Experts of a small language model: vocabulary 16384.
Below are experts of layer 6 (counted from 0) of a mixture-of-experts language model. Rows are named router (the router's row for the expert), up (a neuron's input weights, with its number) and show model dimensions 0-255. Each number is 500 + 50 x the weight over its row's rms, rounded and kept within 0 to 999. Numbers have three digits each.
Before each expert's rows: "comes after" lists some tokens at least twice as common just before its tokens as in all text. This comes from a sample of Wikipedia text that the model never trained on. Tokens count by the router's weight.

# expert 16
comes after: "\n", " |", " ", "\n ", ")", "==="
router:473350645471490469472530469570525586510473467552530527527521476529533527526524559473474482571495515527529525497528550558532523471507504554467528524559501471530468471526373475528474470474468498525512529474470475530442471374505529524510504476511580492695471593491529453390514433528507509533475384579458536522473529394471525474500539555521526527474542529527526447525477470466459616469525524529473473476527525497528527498474488528449525528477498475527473532556523516474526474498473496473471462323325528527475539556471473473531473609472500473465504471526455593509626528460508474457487469478522498473506523632522469471460521526440478530527337470473497523471582497520419509497472507415522583349391531493526474474553536468523527553473505526480341527575423476446553501557527449
up12:420510523467482450507460496403495537519550474414503585535529541462563512426452549464452628421589623487440389567601429542422481471529455573559477479452432504458530519507475447494502506548455487420454507519521561512426461563504505571585540527495476491510479587449443537469523488470450398470541561443506535554496408461492456492548480500531542547458607566465541602535524394538576522470471545483507519423535616476458465506535488513526575573537523517409475520481442549576533466445479442538588439469504490488485504491485530503460573461485458494583564470441509589473546504566490465514565511541417456466589558572550581493452465548508530616612496438451592504445490563551440548420496538410477566555489514473492456439478514464464525500486481469569511462502568484526557531521575446
up13:509583506478444514542537499501547537586569510504536523511512502454521557451527409524439483520476448591429545508591484478469409533491547495543487445528493496516504499413528509508540517579517472476507523488476455540484475513559531500490544454471552402466535562472594458517459564399463522519586545485510465441546598541538497394462532426463438574419468469475385568495569495438525489510532549419459604356496566506480556490551535596435426485515504420501519476496485592559506480513363502535522477489491591450446486580526429442604455568520497539506476421482516485494510551432514482509518542491597510548452570418473488430517678546479467597486549528483489436544485358508469466495440488561538525505523544524573461608531454477529408475476505592502430489479447506458480470447466532
up14:457533587393445406535501489496452481519471515457412502538516539478502549517403508482563521605466521523559514502477500476533524574542473507454621446624448535469673400523547572508451465544566518586451504497473476602411474528480512525447447466452567488458415484468572479504480507568536497554492503531503480418467521518523563511555540428490548528597486495616517519421454547451468522595503464496529505572393487546477449511432486506487517512508492528483421641557459532486466500447511511456546486479530535602449570528556506413516444548521445647506530465501472517541501586478426434498458452513398557435524464464403530543467571477523433519532469523454403498486462487416547537531448554533575458516455431565539469487555504499502429549508547466519426470524470568429467480511525453
up15:480474490508508428450485449460473509481476561502480550457522423398523461530549559407422477510497576427438514484438476517483511553495475427547478543489327496493521404484416395492405494417496530467434484536521511542541530504618509549526461511529529445571527506475480519496442459527409480556478460456534498486437458536483455488510594454484547545450514543479377425432548519528474534428477475588499487457497441457540493503447615567468568444546524461533534443471463527511530492502532618532555539514445514451476500487535478617467546391468434532510491566489481538455424532433616432492573598538574559477531624512480421464523523471585532491465465479480520428499549447568538475566443518456468642456522484461496526554501465402394516512530520561450538521521408405474504536499504507
up16:436480477519409537459508410450468485418488511503529582411518495559487518480539477461472413481572527473470489490450443568600550516483424386452458508483517523531400444541546418543564503473563495547537479528474477524585485513543454489552444512526533488508502517513545504448451545536520448549463545364449489594564474462540506423503515500454517532469616484552470388415488485540544398569551584459432501506508413450511532488514547520500618464450495506529456537590419537524477586533470456505451453577550419580461399540415457448441446504483534490418475491481505488383497483534530454536569494489461494464532572533536451552551432537433516538373488459449521430499512521505435523504529484464490469471389458479582505457526487458505533535489506432422406480480549390531558360511566496

# expert 27
comes after: "\n", " as", " Al", " JPL", "==", " States"
router:476494402475609472472526477371522428503474477624531528526528476535529529526530405474473428642478507528529521524525362466468525467555504533473437527480499468530470474527512470525476492473471503526525506471475476527381472459499527526520538473498506373409470546504424496570624396528387509495472496509455530522474526614473529471578401420525526525475571530526529534527476471412638468473526529524474474476526516497528426502473276528500528528475504475527471526375525503474528474497474508472471478600554528527474553406472477473528470535474500477494539473525509382490394526454490474415491471473526517472495527578526473474570521526389469526527570468471491522470513502531450497499477510515528691520540529450526472473569525471590526457473484529476483531587476471558606546512527481
up18:571533432545489514503529414573485493584488576457492504582509458500531518570452573518425586547423490545424501557569460497537432429511484419469489508492579488560540486490509478522462457464495455510506549549409443474455482546506606433532532563509456520619357507588557517501534473486520509431504549503437500439520495484507516382427427454502474575505542514574549439464487490460514464487544540507545443607505459495445536453510424472453429506407516516454573587472478524461586447509424512486514502418489584549484607507479513465381531476470482456580523435413538539457502534520421480391483538538410470539540501387569444448528505453527491464588525450458483579477511574425478498509398510477503453563475509449488529536461590380528440522482493556526629512530464556491486541505495446
up19:514509483480477446500526445430500455466485450458563490474500464432535553522515496474414476523454499544513515542523454450529499440508422521400554456506496490504500497483549546566584443452505522543526485484556493545448543485457526453458477442479598418436447597595501559476489477398507423477512534559530468592448501389459471417502525455446561419512437517557495464490592515542547507626409485487525557528503442474542493478457526504535512441480510414526482302550492465473422485452518523507414626529452445476483581515597437476496416465440495619506444507508474425563483573508440429471467471524532504524612492447451486439450511508545501585399459521482489627576484523508521485523437502492486507479553469481437541468511491541587441534604498537613506475606557526452526595504515444
up20:487466409530439463488498494599511426485639451575577478414464471472503506630476541537532593481503550516467509474521492494507416353612389581395430578561486607483581488533500443488478489502440523576493476505488465616495404499527514432542516406433538541441524498517460520593445469498473509436446584430533543513459398502497597494531463417470548460480416541526490515592441405466527442444483496511506526514476450459494522475495394583606542455532486498490413554548495479453481453445524530465485510523473453480479492549493417522632502519511499579494426543456497522555514511518481479529488559507383446537473533495499426521488512526501524460523494461532455491448516485393493524527455476495448555525513423611434433415506481527498536581503484485471535446512468436454510505557463487
up21:402426484537521511453471516522532504517637457527537460470469470444531488526468522507472528502425501623539459548502504461520588494417495527501449591528412547572615544444450551519531495456422523573517525620522552419552449463513507498501441513473471477512454518518494553408500497469457488528445534525531525381517567504351519541416524540576511538439519508516619574531430401570467529598477469477469527475485479499463489479403510465553531430425508454481519475445569510478452571470583488457563421572502488560575528496583445425495426528550475593501574507449470528517503602533528590445538512444508492463560530494488569460458556499458497552548433461463488412457541461522451551476504502542623528525556532557463577589483540381482485497548477500488396533528480530498524558529499588
up22:424506500468562525565503454453504435524654490529532470455433445439527502458512530537462426496402560493515522428431522483572458566516515525584541538585488521574490496526506542497488479464459512586490508540487477457482502497371525538525588535520521586539442555558563476603502552585510486517498532477484472512488519517480544542511492501508467491457495490526580569585492407464475475461554515451400495392514538423507580461487486449487501535501530514498481454550538447454475479630447562445440524526599481460476377508517514517474330593586492468428553576566573531505539424362472472529491437464524502510536457490390519531495567566507470520490493609493501501435606477516501503480523478427449452515518464457481403527549531452482486495479513487440560520429429483493570358497571577

# expert 8
comes after: " of", " at", " in", " on", " from", "\""
router:476489564476389475477523482426523586512478477572523521527521476530528522526526426476475409435477503524524524550524501490526530478475500619471678523459504474525469480524528475517478622481475517523480498478478473527628477421468525521598471475496496494548475462502571460518578524523467498485478447460441525518474527492477526479543505645519521523476465523524522682524477475488385412478522528522480476480525515497524555500474457524518521523473491475525478528543526497476523478481476506475478419592349521525476532495480471478522474557476508477468421472521572434499563523652501477541498481479526504477484523634525477476416521522369481524524545472477489518483503499517547506518477501458515570720396528457524476477625522477615525448478485524474478523536326462574637546513523509
up20:488443558564465479470522455535585547476511468464474544446531445473538483481541460518483483554537465535476592508504412454529507471458442527491578534507486542527569523540538450479594491456578475550474522544478437532364530500536467531481542512498507513404465450571538480538534537461510482589470558525481550651561542450422471461495471597432557502519404536522552515467501519506632440459477582484521515488476434439581605538418479459473488502568433495611498455532445488562569506622489472453482462557583525490499520663485471492583451531549485491448556419523525489494458538507520516467505416417547419488493491474594604519472510495505497522349460569445531505445469527502454465459457505566496453516428538531413432597435479461501468460420502550371450441491499481472570535468505511
up21:480439466548598461614494388520474531473526458487543548592509555497498539544494534610464538414515410410459381493542493483473499556467456528432553473491561469433503513514482456470512586522531514490516547528544362463497524482487524420391474533454580498588485466476562463542434549517413482489568505574515523562477573574520395520510502537519541486434508574575481491482441592501453462470508505523412499441493554470449542524479556512548478568569525451486488504467507536483466363639466428442502560544496524577417488437602511401389441453454492570523485564531521514494585572525499478499487511468587498498507533502494507452488537513524683535541506491441500552445530459554503581485455536484517470500482567552496460563500407512485484552551515552547557596477511422476501455524467488
up22:454548519571583459486595544474437519435367461556507551594520397470481458446490558439569547419451455494515562456463542533464442539565350431422547499553492457445469563507497498468433536425514545528432568569532524555453555521515447463546546455539467518551394545458412480428440555547508489503485443529510414494480519524452496540517565503416480471487485535504523502620499501595469461551506511412507460498496543360507461491470542477501410569500613499501528443555511468544518468486526482454579457447506478518506525552548471552436504457648460409471509440551519474518504459540519512602588426622542493471552501470499514460518484589471499464551531497456422512497474393542554546463494563464523437535491529547475526494530481541476542526546378495463454490462561573483461495514580566
up23:473463548519449483341488462552481443571534479468497518486529458500525489628461550538518521402453473510433507510491498465477520516466492436530394469459585522520424477560448519533565585490498517498506438434522469486471541631458522474555420511435480517655534458467495489496518513513467513528522518418435543488516529498549391464452550594457583483442524457603501555472391454566561441436517491522493521534541414453454439424528427633588495493490489454474507487485437489517543472428457562486513582542468511536500476464529458574405478492566514521450472444469511482399434483441439511508596461534528578505490493519482402526545501566565534471550485466573539526521459573505502531484520687455506506551521535442548474529476489540492488462481596443489563637506527462564561515523477559
up24:500435517490513548522568538490612522506513546451585557453469534466560576557515458445533437526543438545430417426510455421430583590508563475389581469512462500458586476587572448495462545444572487485409535538510514496469488468374589508501533463458485451589542550487521494508451446402483597425444500399493607468442512444424547408506454457449487529521503547541490488538549540441503572571544472523534531414489497543624562482546572484547395498461535569538517417470453504446485497453453503474501540563544404595431503547449464542526444506497534463606476486481400528547506571504476521404437517511513503500508428489529484461535506469538453453619441443532533494516529494542377477494481514484580521514446480477475511548561530449471489414504596537441486461468484474485454489560528520

# expert 1
comes after: "\n", " in", " for", " D", ":", ","
router:475525476479595476477529473594523478509476478475522524521517478519524523522522411475479538608468505516524524495523465532496530487594510597478538523482497478521473477526473477526476428477474516522560518475477477524435474518458525525451497476497461523351474506510389564596402599524391495424478506518527526520479521439476516475496549416531521525476501525521526667524474477368635454478524525523474475479523525493523570507478520522409524523480493477522473527597523489478525480453478497478476483652497527523477475489475478476520476462476502472524393481523596332497452522493510477471484478474519503475492522617521480479484523524340476525522296479476505527472583492514562507505477490491523460597533524462524477476619527483538525643476474528479553522388622492516447469326522474
up10:489514580407569516438572424540487511614416514447582463484553574566547521514510463485459412475507573475511508558534408444467430469444451480535467549409540426559559505487529494487489435460457450499420543525497546471456552461488448518496449526454629519530449553503575479637463443538453559584460425461521537453539497610512425466445523469529495477480503490495515552514381487517498589557558567488499534533518461442556538495493421506488479407580464467511474509444527476475562508507501470486510553436481522522390495531468407473437548544514452515466450466537488565582545560498476476484439510449499465507448481561498527660498537445483461551546489449551470605453552471525485498534466440546518555503483494458501533572523373524588493539531496536573606393441586460528520535550451617
up11:522418506472380478410489443473522524533504495569469463593495532526469515487558447508448526507569563576468476667512553505475505466434504474412466458483503435489473491506482520460455568477575526494546561409634509513565473439562574526569592553486404400427521524544539622472510419522492543511582476558482580466553525543493527620419437423504503549497467482521526494557521413611529503487469481448583461505580585497459504491455511539528467490533464448485458500533424519405530491501467505450514507496524495579474511413506468505602618513515508472517397492561498556483492520483471502424406588473544376489468467513517599564546559588440489492492463491492475554528470512473492512524570519482559513462485572482522469496527540526444579486571490505582433499573496444454453534374494521
up12:519379497469465573465519434395452488490515579447432491531510501516554590586446500529479580495415527486535567558539579461501541426477485437495521526513542467581446515536550506525565495469503483483497493562495481621457530531525384499477536610510493543470449520477454522515477485465411464576403561504442471489454447532460576609527478516522524513434510432467567427435432602427560396461464649494559511526540580475575526496478505573380504506495549385435501511536448468548499512453511482460554594431556472470504440494463478502509511456460512432590524502609548454520474561449530446497518500438600494455523512498493562498487425465523598419447480548469469530546570498475627550526506504610501560565516536431531467549487475485472543477538439457520555571506508523449475437482561517
up13:445513473477497492452564490540480523465478469608548460541548499620504515486446464491504529494473494528471480420505580477547520477521497442490473586551399462449598442600524485511544486543553552516529523534449469485462538492510468507405465441531405500474507495454525515515506459406537538506475573436463483408401554508485485455425527527553492581435525453549534480517646430468550419548486496556587354508485526436486492505499505576596602513518465404602490481547447458541529483563541582483491536502455499491468499552558565559622496490458508406535512510501587559462458435559591523496491509552452477471564486469429517438584407596474548466460459606447372427550443506550496511482517516527468449496503495550474544485473539444449450547373471523462478516467543469430530499484381535
up14:534377465498479513393578534530510493422480519415513554505471440498514481484542459480524503517525514404465563399438460449517467487447601516477539431467537543564529449493539474535589469483470588423467520461512459502424501466523607471390473545491581488489564495552510482542496527548609515462530563545516423564425533487487548432454488488531441500494525499520390618420503461368507480531599453592458547485546530451582587576504420478493485431450533513474540503472552439427542575576470574409500531487456565620510525590489474545514455474564559561504488476458508455402497546432499466528574431522480528474437545437435461502512505481517478445466473417483444594523626469469496443506506461463430413567494513534519430486491459514473576401509492480459564451457492469460504438482488497

# expert 4
comes after: " by", " to", " as", " with", " and", ";"
router:478449520477570475476521478458523451503479475596524527525521477520527525524524550479475406499480500521525522488527666440622528478487501494479467523538497473521488476522550476523475578479476501524463506475477479523425476426484521523506474478510434464447476463498488384447677636524422499490474652501429517521474525427475524476550477494519522522479629523523521475526476475431422454479523525526477476476524522504524579498474356527558524520480489473523475523582525510477525475474475497477475415412488524526476426503479480476529470404479497484493634471523439454523456523561505479539507475472524501473511523352525474476519524524388480524522648475478505521477745503525575507502478491542529505425574523456522479478531527470532524528478515525467559523476334603490568554634524510
up10:551590460495515505485520513574624450633505498423521506523479482581556567557594565523491605470459469501549491517510554482528567482592516436474390490533460427434626559501478498489346367416464451490516561547471521499514478485494445496492405504485488499544495451545419505510487415588519496625436499484538481458479475464539457452448472485472593521504570476451527516504462626489423560430587466482472588544549460490424527435477498559490444485416539442465471473513490498465566506568459472552487540530475536422466555468446426473411559500485483469495515506531520449572531479426427419507604455548448484492591515463453472496497497526491484538582499485462544473461467523433451568502433551492504488439527524544496521546474482527533445524429456412423466500429446562431591509558551536
up11:511502459520514541586506522564503444532454431418458555539556501538528457517445518454439474476434472495508533434552502579552526517436456473453492612472508575566550517451409576503433483491539519446464462506461450545506455530400542551582516547497541616587499596420579481489563533479451494508570487517503573562464553390486515463449601518486545520431512544518572565395460446464471518549557487635514527459490558418511523473637437583394403458482555559442460548461434433539511423476593606516444488418466539514484491479511413472503418520468503462434512516537491570509476437499506566486499545486550524553418449467450506516462601493529506571493567487529523582515513469442479577485490469510510467512534450418560475455439569443528554486447489532538528617554459559497503438481488476
up12:496486523545462355470467524567468427429468537526613488509520482473480458510463500508446490543542516476450524551622535522556540365535532521496496448455448635516538506467539454544584537534552546374511487463529385524539577458484448583488487551551496551508463517488513455493506531550505453491533521537389641524378524528541453543496479528570545569493486526518505404535439527529487478471617529434481511470640527501560572539511419554499525536550522543528567548498550536586538490483393477546488495463496454533568486561370427524568465566480516539483519448561528470482535481585462530553486465466488462539522556544403555495552486421502460549498559387457491526589453564628401528504491504484505496470538499549515510436454440553481486501482522583459470499512518509543491488512581440
up13:500550488437498411524495562476552540544541457483513504441433479566472494449544447498474531467465561549461572476504482497490521488541426484467490540464501473535513451505508528581443486584495505505458538502485526538476428414572529466543522450519629433555504435591485552430481544591520422506527525495457538449441531453510469455407566467560472588477517412516489390455604459616513496513500517453507450511498560520466519561512601490520558426559513497563460515412532416513497443399420502529422452496459496519537478552474418522543388505503533395580543517571471549486582547449559467521481536478615464552462512446496537479455439556509402504499482477505518517370445498544571656474462491375379474486503579538476515541436556426514544498510470512497421509500562417459546538544550425
up14:418539500458521498443531625506502500507460545572524414548587523472471447528453560521401528434585460506550618553553471476463547555457443520533425528408527528448457448520495497501509489424560509495463472520558493555392500473507554586548523577499442435568521509467561516509480433552547580568506425480507532466483537577557371551462438543533508509549546590449555415477541489452499450572588533592572518567532411459488592468534562502448437505577573500401515501536579451452561527470519487516491460476492616455456536531457483443548448522408511424494478547485459520563520458506487438511450498451449479583502526494388587413509516498510459540494549548462499433583511494532593522481484477411473588481498589551460565429500453539518434480475451485503538489511493502519437492435625501

# expert 30
comes after: " |", " of", " with", " and", "|", " for"
router:473441382477715475473525467413524420510471479493522524528522476528529526524528542475478426574483510528526521482523477500489531466365513534473612525504502476524489473524502475525474590476471516526520516477473475521378474579477528523525517474508581512446473549501450622466453400527456498490476696498490526514465524487477528476444513528524524525476583525525526487525480475699589523474525536524477478477526523496526589492476471525333531526474521473525473523410525503477526475483474484477473551512425526526476362308477475474524472453472498475490467470525454519506605525519504476426496474477522491474511528576527475475460523525421471523522443474478490527469573503518494488511476496403523540545485525466524474476398528476593526590473472527471526521594518603541428404575526395
up16:469514550512489449491557600401523532503456522431488496559537417632428521534503598527445469594600491592527556467507520375553513435496576563522494492561510512449555488516491522481593507532524536513520480614425414423512603490493464476423508572450509530535501482556532565570509572529460473570466458491487444530496477556485521461528633553560536538521420524511542518500494476461502475588494484490467462539500413520499398511575510596610464503481568514434487554511512563488478491499449454455502510539409444545405562490444551588529483490473469570461514524503430554592523566486422546444551480493503631513445587491492464458463491509542483490578482510493406432468468585495502561514497500520421473444534526608497502497473518402554460523491466499511471509471596459478597601467586477
up17:557589557426553545452551569574567517489519440500555562545465578504569486461500507520538526469518451606495434569495511500488543525533586476552554517517490464400578497604515535469464483419511518442444541437439562508454511513505529580540522530535437505537559460512492553510491400503413545552395500505504575494522458547576530540499530476509456449426507530541447504518505412490452498385446498543415459497572385464567469560517492493470482494448489459510492530501491538576479480516257478562509541511585419495472499483510473479592442567540544480559496380492570539504533550411427511509447493474513515510512462441478483399447566512527479576360491491504447465468500391528409501420475493521571484513537509476452491442488413506513379537481490569497536486545455484474538542498434481
up18:457477504479448497446493500515409491473474480445511515479654470549538501477593497440440553532420533592483507424484486526478577512497400479494439516608492556557458543508562497479513472500539520495471515533537403481526451518524550581444476516536460537460436462570519522532473521537484487443462530454516520493560441492508458508525569523438549544521507593543508490583516553560511451524539593524534579485405562501575523437488515463553439478560627569547612422545529489523527539331645532487458533570443449461508503609399609524583424568443509539484502513522451472554397513454436515463552448454575441489458536521476501456506648537497514531431450404537493459496391521414468526459499522489486531507478507464532513446450440590549517503459538495498515487564550482531493544492572456
up19:497500505505447535393523540501559520437455563474421560499510513464467521516521620546434549512444451563462458523482576505538549415565562494463418462518456501614537615598504441482541463492596483545530495516540551486592462548554556415508526595487511440369432516450445540538560458524507455461510553587374592554526477545432467546579471465482523455446498542480534489549530575461543534453505529555500555532461495511419515475474558507400509493490448459493444471450480447581567499542482500468493474572489527547425571492501518616510480517487485522427499444539532552491523536504555535462506495460532489494605447562520395392452481544508593429471502606584504595537493512582439452483459473557618470479534559436524445573513561461499489540544468552503526440488497497410585539505513442
up20:508480445514481431503476509516500451594506510548511488526456492418492558536569504495583513578476462354611494556503587511539471474522598522480415525346490389539509468548517506461500501452426516552564526471564481568571496487501497483474456395520452451523537483510458400419516538503482468544520461424514476507522535520545479506514563567545478445459503510556564536485503444564508448484438593458541478535599544530539519506521544537510517563501560437496474396508498501468438479471471435527505469477553542553456507527476588503507384454520501497521573467484476439405574490535420517408494458554506541551504493406446434510466509489471519419526438536365532608419554514613517470567467435370549425439529502525489520512537563424572425405480505542407474485526514530581501485607488455

# expert 10
comes after: "|", " and", " the", " in", "-", " such"
router:474516518477458475477527468412527525499470475512518529523514478525529524523522445477476428417474502526525525540528496439459528476394498534472543522320494476523459478525456476524478659475469515525582487476475477524475475449547527524448530477505508425571472594487637527585653568523558497421482578407599522515476521419478527476555537520517523523474449530522523270522474482407462611473523523525475477478527524498522496497475624526545520527475501480522475526462525510475524474499479505476467441410477528523476582548475476478528474492475504473440628475523515442509555524461499475528514474476524505475498525563532473478481521524440482526524404476478498522472448489522558500503475497584520577480397529446523476479342524469638525615478511525474390523458329534538447422534520533
up14:556540458457501529504540479455533561560563553474501511611562404541493509530405528534435547463564482531444524509546484511527533474578517603488483409402490448480509519469489452599423505496547478518554495555472496452534459534622532526533455510481522511461443464487577384417507573489499408559410516523528491537538524556429517480552529506382529460473532479439371494498526504577447507514599534354434491465511538504553511484493574516580482425399543452501489508540481563361516450386496524560480492595528639474528555481527492539495528522547472457535415509556531537525526526479529515482459498478503555522581473515522467609510429496489516607458488321392505510519477597455493448474434507473526521480488513542487477541536501469545536488436487506435479426488533476579517562522484496
up15:551420518383507465569591516509551485515435373475490475495453477595500507530505497468485553523468453493510597436511506446498510541492474463551457485468482548502457445558448458464518493441537454449444553518484496498558606422547489537532618512467520511538499524462452446480467553567529518573457563413559448442462484523554566556521480542497469514611500418529514553554460434514500531566565634541557449566553512470596565483439479505379619546462570631600431468435549435477600522506397550511413440420503548496497492559491506383343548472450515523414535459554524469463502470487484491537543608463432480516495551470534568497494499486483457564540509513483438442500480508504474541479441485536478496521520566499461564565467472441515522529444532449528490487530512525511546461495633512
up16:527423455439557504459590416438553573417590459531422563559533445483447507478495519527526458431501533521475440489552457438506559453528531545439500521517557442450515547488483455524449489566489540417505553534506435534500463508439501475532490457489371378466501559531538452589518370450551520508454457391548536435491476562477499479516481518608503585464564472484476491588490409540569463474497495570533461487409503523476469485461484507541516430512459466487542510585465515479566540534534551539495496463448537529497519573506444504575445400514527532460484495440492486524439528529521459543434513518390501421465540555518530442511409461468457530549450538465522481593577586546491480496457522552508567438610476563409479494507543342362569492501516547484440476490407532457433535519444628
up17:516582582515415618495503632501509463470470437529477594595443454529539492492458570498462452513531446441547523451575522527543400462464576518554536541499425473482505379493508458473582485452443512398526474449364495521479486549476573492460446471485521516524480522494530540527499458484552491486426588559517473441478546452535405491450467473547469546472492528518532420525493547446483492496444499520494434406575480551460541458543514420520491521510516474549505531557581486471539417528419510500446568583460477597445434527452405558563553458466497595543460554563424528493471495475521446530503458514571471466521438465511480644480547555512475485444560582484469528520469402476438437489510492509496475440430594477441522472393611531553456485536506472602464434537519507501560492457622588
up18:442485437488523540514437391599577464453421528538569548572517558579533506497567492470451470546425484462494488507509547494525495555404541555532469524462554592512541484509585553509605564420499500524523453489621544607603450482449450555527493480541487534558551513504468491524625494483529493530534583533581555431538546576481503446458474429547496438507441482488601460523474566540584553507561668575470483498484442544444454478454478508485490481536457536448499501443513471440505421454585485524436554584534464440416538436480542421538514441496498517465493513504476471551453491522589482378528511569553563497506453529517556466517527483494537500528512609482450384513464443548528483527556464550426417474505517438518473415448538541447530497459535500497346565447522504528512433453550525

# expert 11
comes after: "\n", " was", " T", " by", "|", " "
router:479469476481399475479523475550521372507475476544522524521520480514524522522519528478481544543480491522522522412522462367477521483515498548482601522658493477523464477522445475520479622480479508523408505478483475522585477467523523522549454481493527431627479423516570414464620561521491493508480583391576526520482519423479526476423520650526522525478522521521522393520480476523420552481523519523477479482519516495523563502475651522535524526480512482523478518431520483479522479496478511478477479534583523522477441475475482479532479441480501477455465475520389318505362522430495479405505474477523487479495521455511473476545523521327483521521533474478514524478522501516493506489478510549522500492622518403525483479598526477306522539479480520481458515373367495565518535430518521
up12:440528552407606536368527504414537555573468430466548483451494404588518503518445589431580601522479494404489493505494465434512493522490437483486557456564536560436527487509506486467446474473562473514501615487529467477498510532494627517614447486581552521552545524431424462507524473500546492544541507468493452525535536555533578456475425493488562585440466430489566546551477410417520531515460397511437528475462482467417506521607452474533594456467510489443518535429432604571457492462477484544569465584544481505462447518481567504535496438561559506527496577532461496499501538556522518470477454508439427481454552541531457369537444526497424466488560547522452442599506460578461470495474498524425510469609502556497557518479461515486453541541473447508415527560440547538377562526452537
up13:442488442501573485547535478507486461477564571500480558598468452318460465418457478526533561533449501524543505471475437546490503502549494420435505562484541473432551419506497538515487481453504524493516459380527525467525532521570413534490449531492466459524437445467528415512497567480504542516509440485437451483470457525426482460514536555424596417448474517531525528548490530476524453555518566553503531583522442483536556537372457467454395510457487458459463453528712542496446547509535623579523487489482503551537464580504496422520476467474502434515413504579588503509443536447647552559522435476462518425497548501445540528509535549454489483500434446407497560527530562495433539531552482520518476421487512509465576502480545492498539421431501361445577529492534429569532517496516579
up14:456477487538500451502544618447476568556537532516452492573466450530508499608404575498553495541513545441565503539480572508468532534563430463505542527499461492628462539547555588567499534557359473599513410475642439451481518521447516479456470447530490477455565542575421517451558508546480463529479500497456491443490570554422448497446509486461497478508472564514415462518443531543597499530496541483565477568494516466475576536472385545560502509519529581463440447481592526565405467469522531459516519424479521599551518482557541488534547473405517552520518446470489424587430546493490459600462475589430501439532549510561485480493531541397458604462537453442468535563466483556522506456516499506453486387669496436506466529429533528528452542512523486553503562488490460484458423523531455
up15:525436498453481552521475407448469450482470603412525518469479496417537555493528455517497473550438450560434505543378527495484515547512487485525501421520540580502477430532557520557601470452429513490431509485499535494548463529502370524505583476514441502550461551503478512498474507451537459468587456497458594563553485545389534537443483514572555556459536565635433480453518576474392493492537466547417345607422576519528483495458495507464493477582481493574513501537421487578559542555568500553515506517396542550398555521437497443567439445421490451529578478443442561483470494491505503542542458500461544586505548450464436462476385463573494466547481452451508540515431426493420470536376543518463565481490474508546561482555484534527530554630522465480465518526482507527454495490561474
up16:439512385445459409536439616483468602583509491535550500381508454495496538493465413533466403429422520571510519529585543560495494459454497453444498513589554505519500427495516516446410517399546392498519486492444433492484505516451568482432429501463500506388463444454472477437577476407492460504521462534517528521546431501483497523568503495475457455464509519449428503512532296469591509570450409469452444509522453506522428521541538475566530537510536508472406519553469466521442476411456482429501538475497455530526485526460481492586568481544448517570414418503589603469546524455526453491452431585521522419476537528517450404538478519522615438491506571554516554576444526430536423535514541524529518500550497559517442475499544546473435547454425440454522504525548514533506473554504481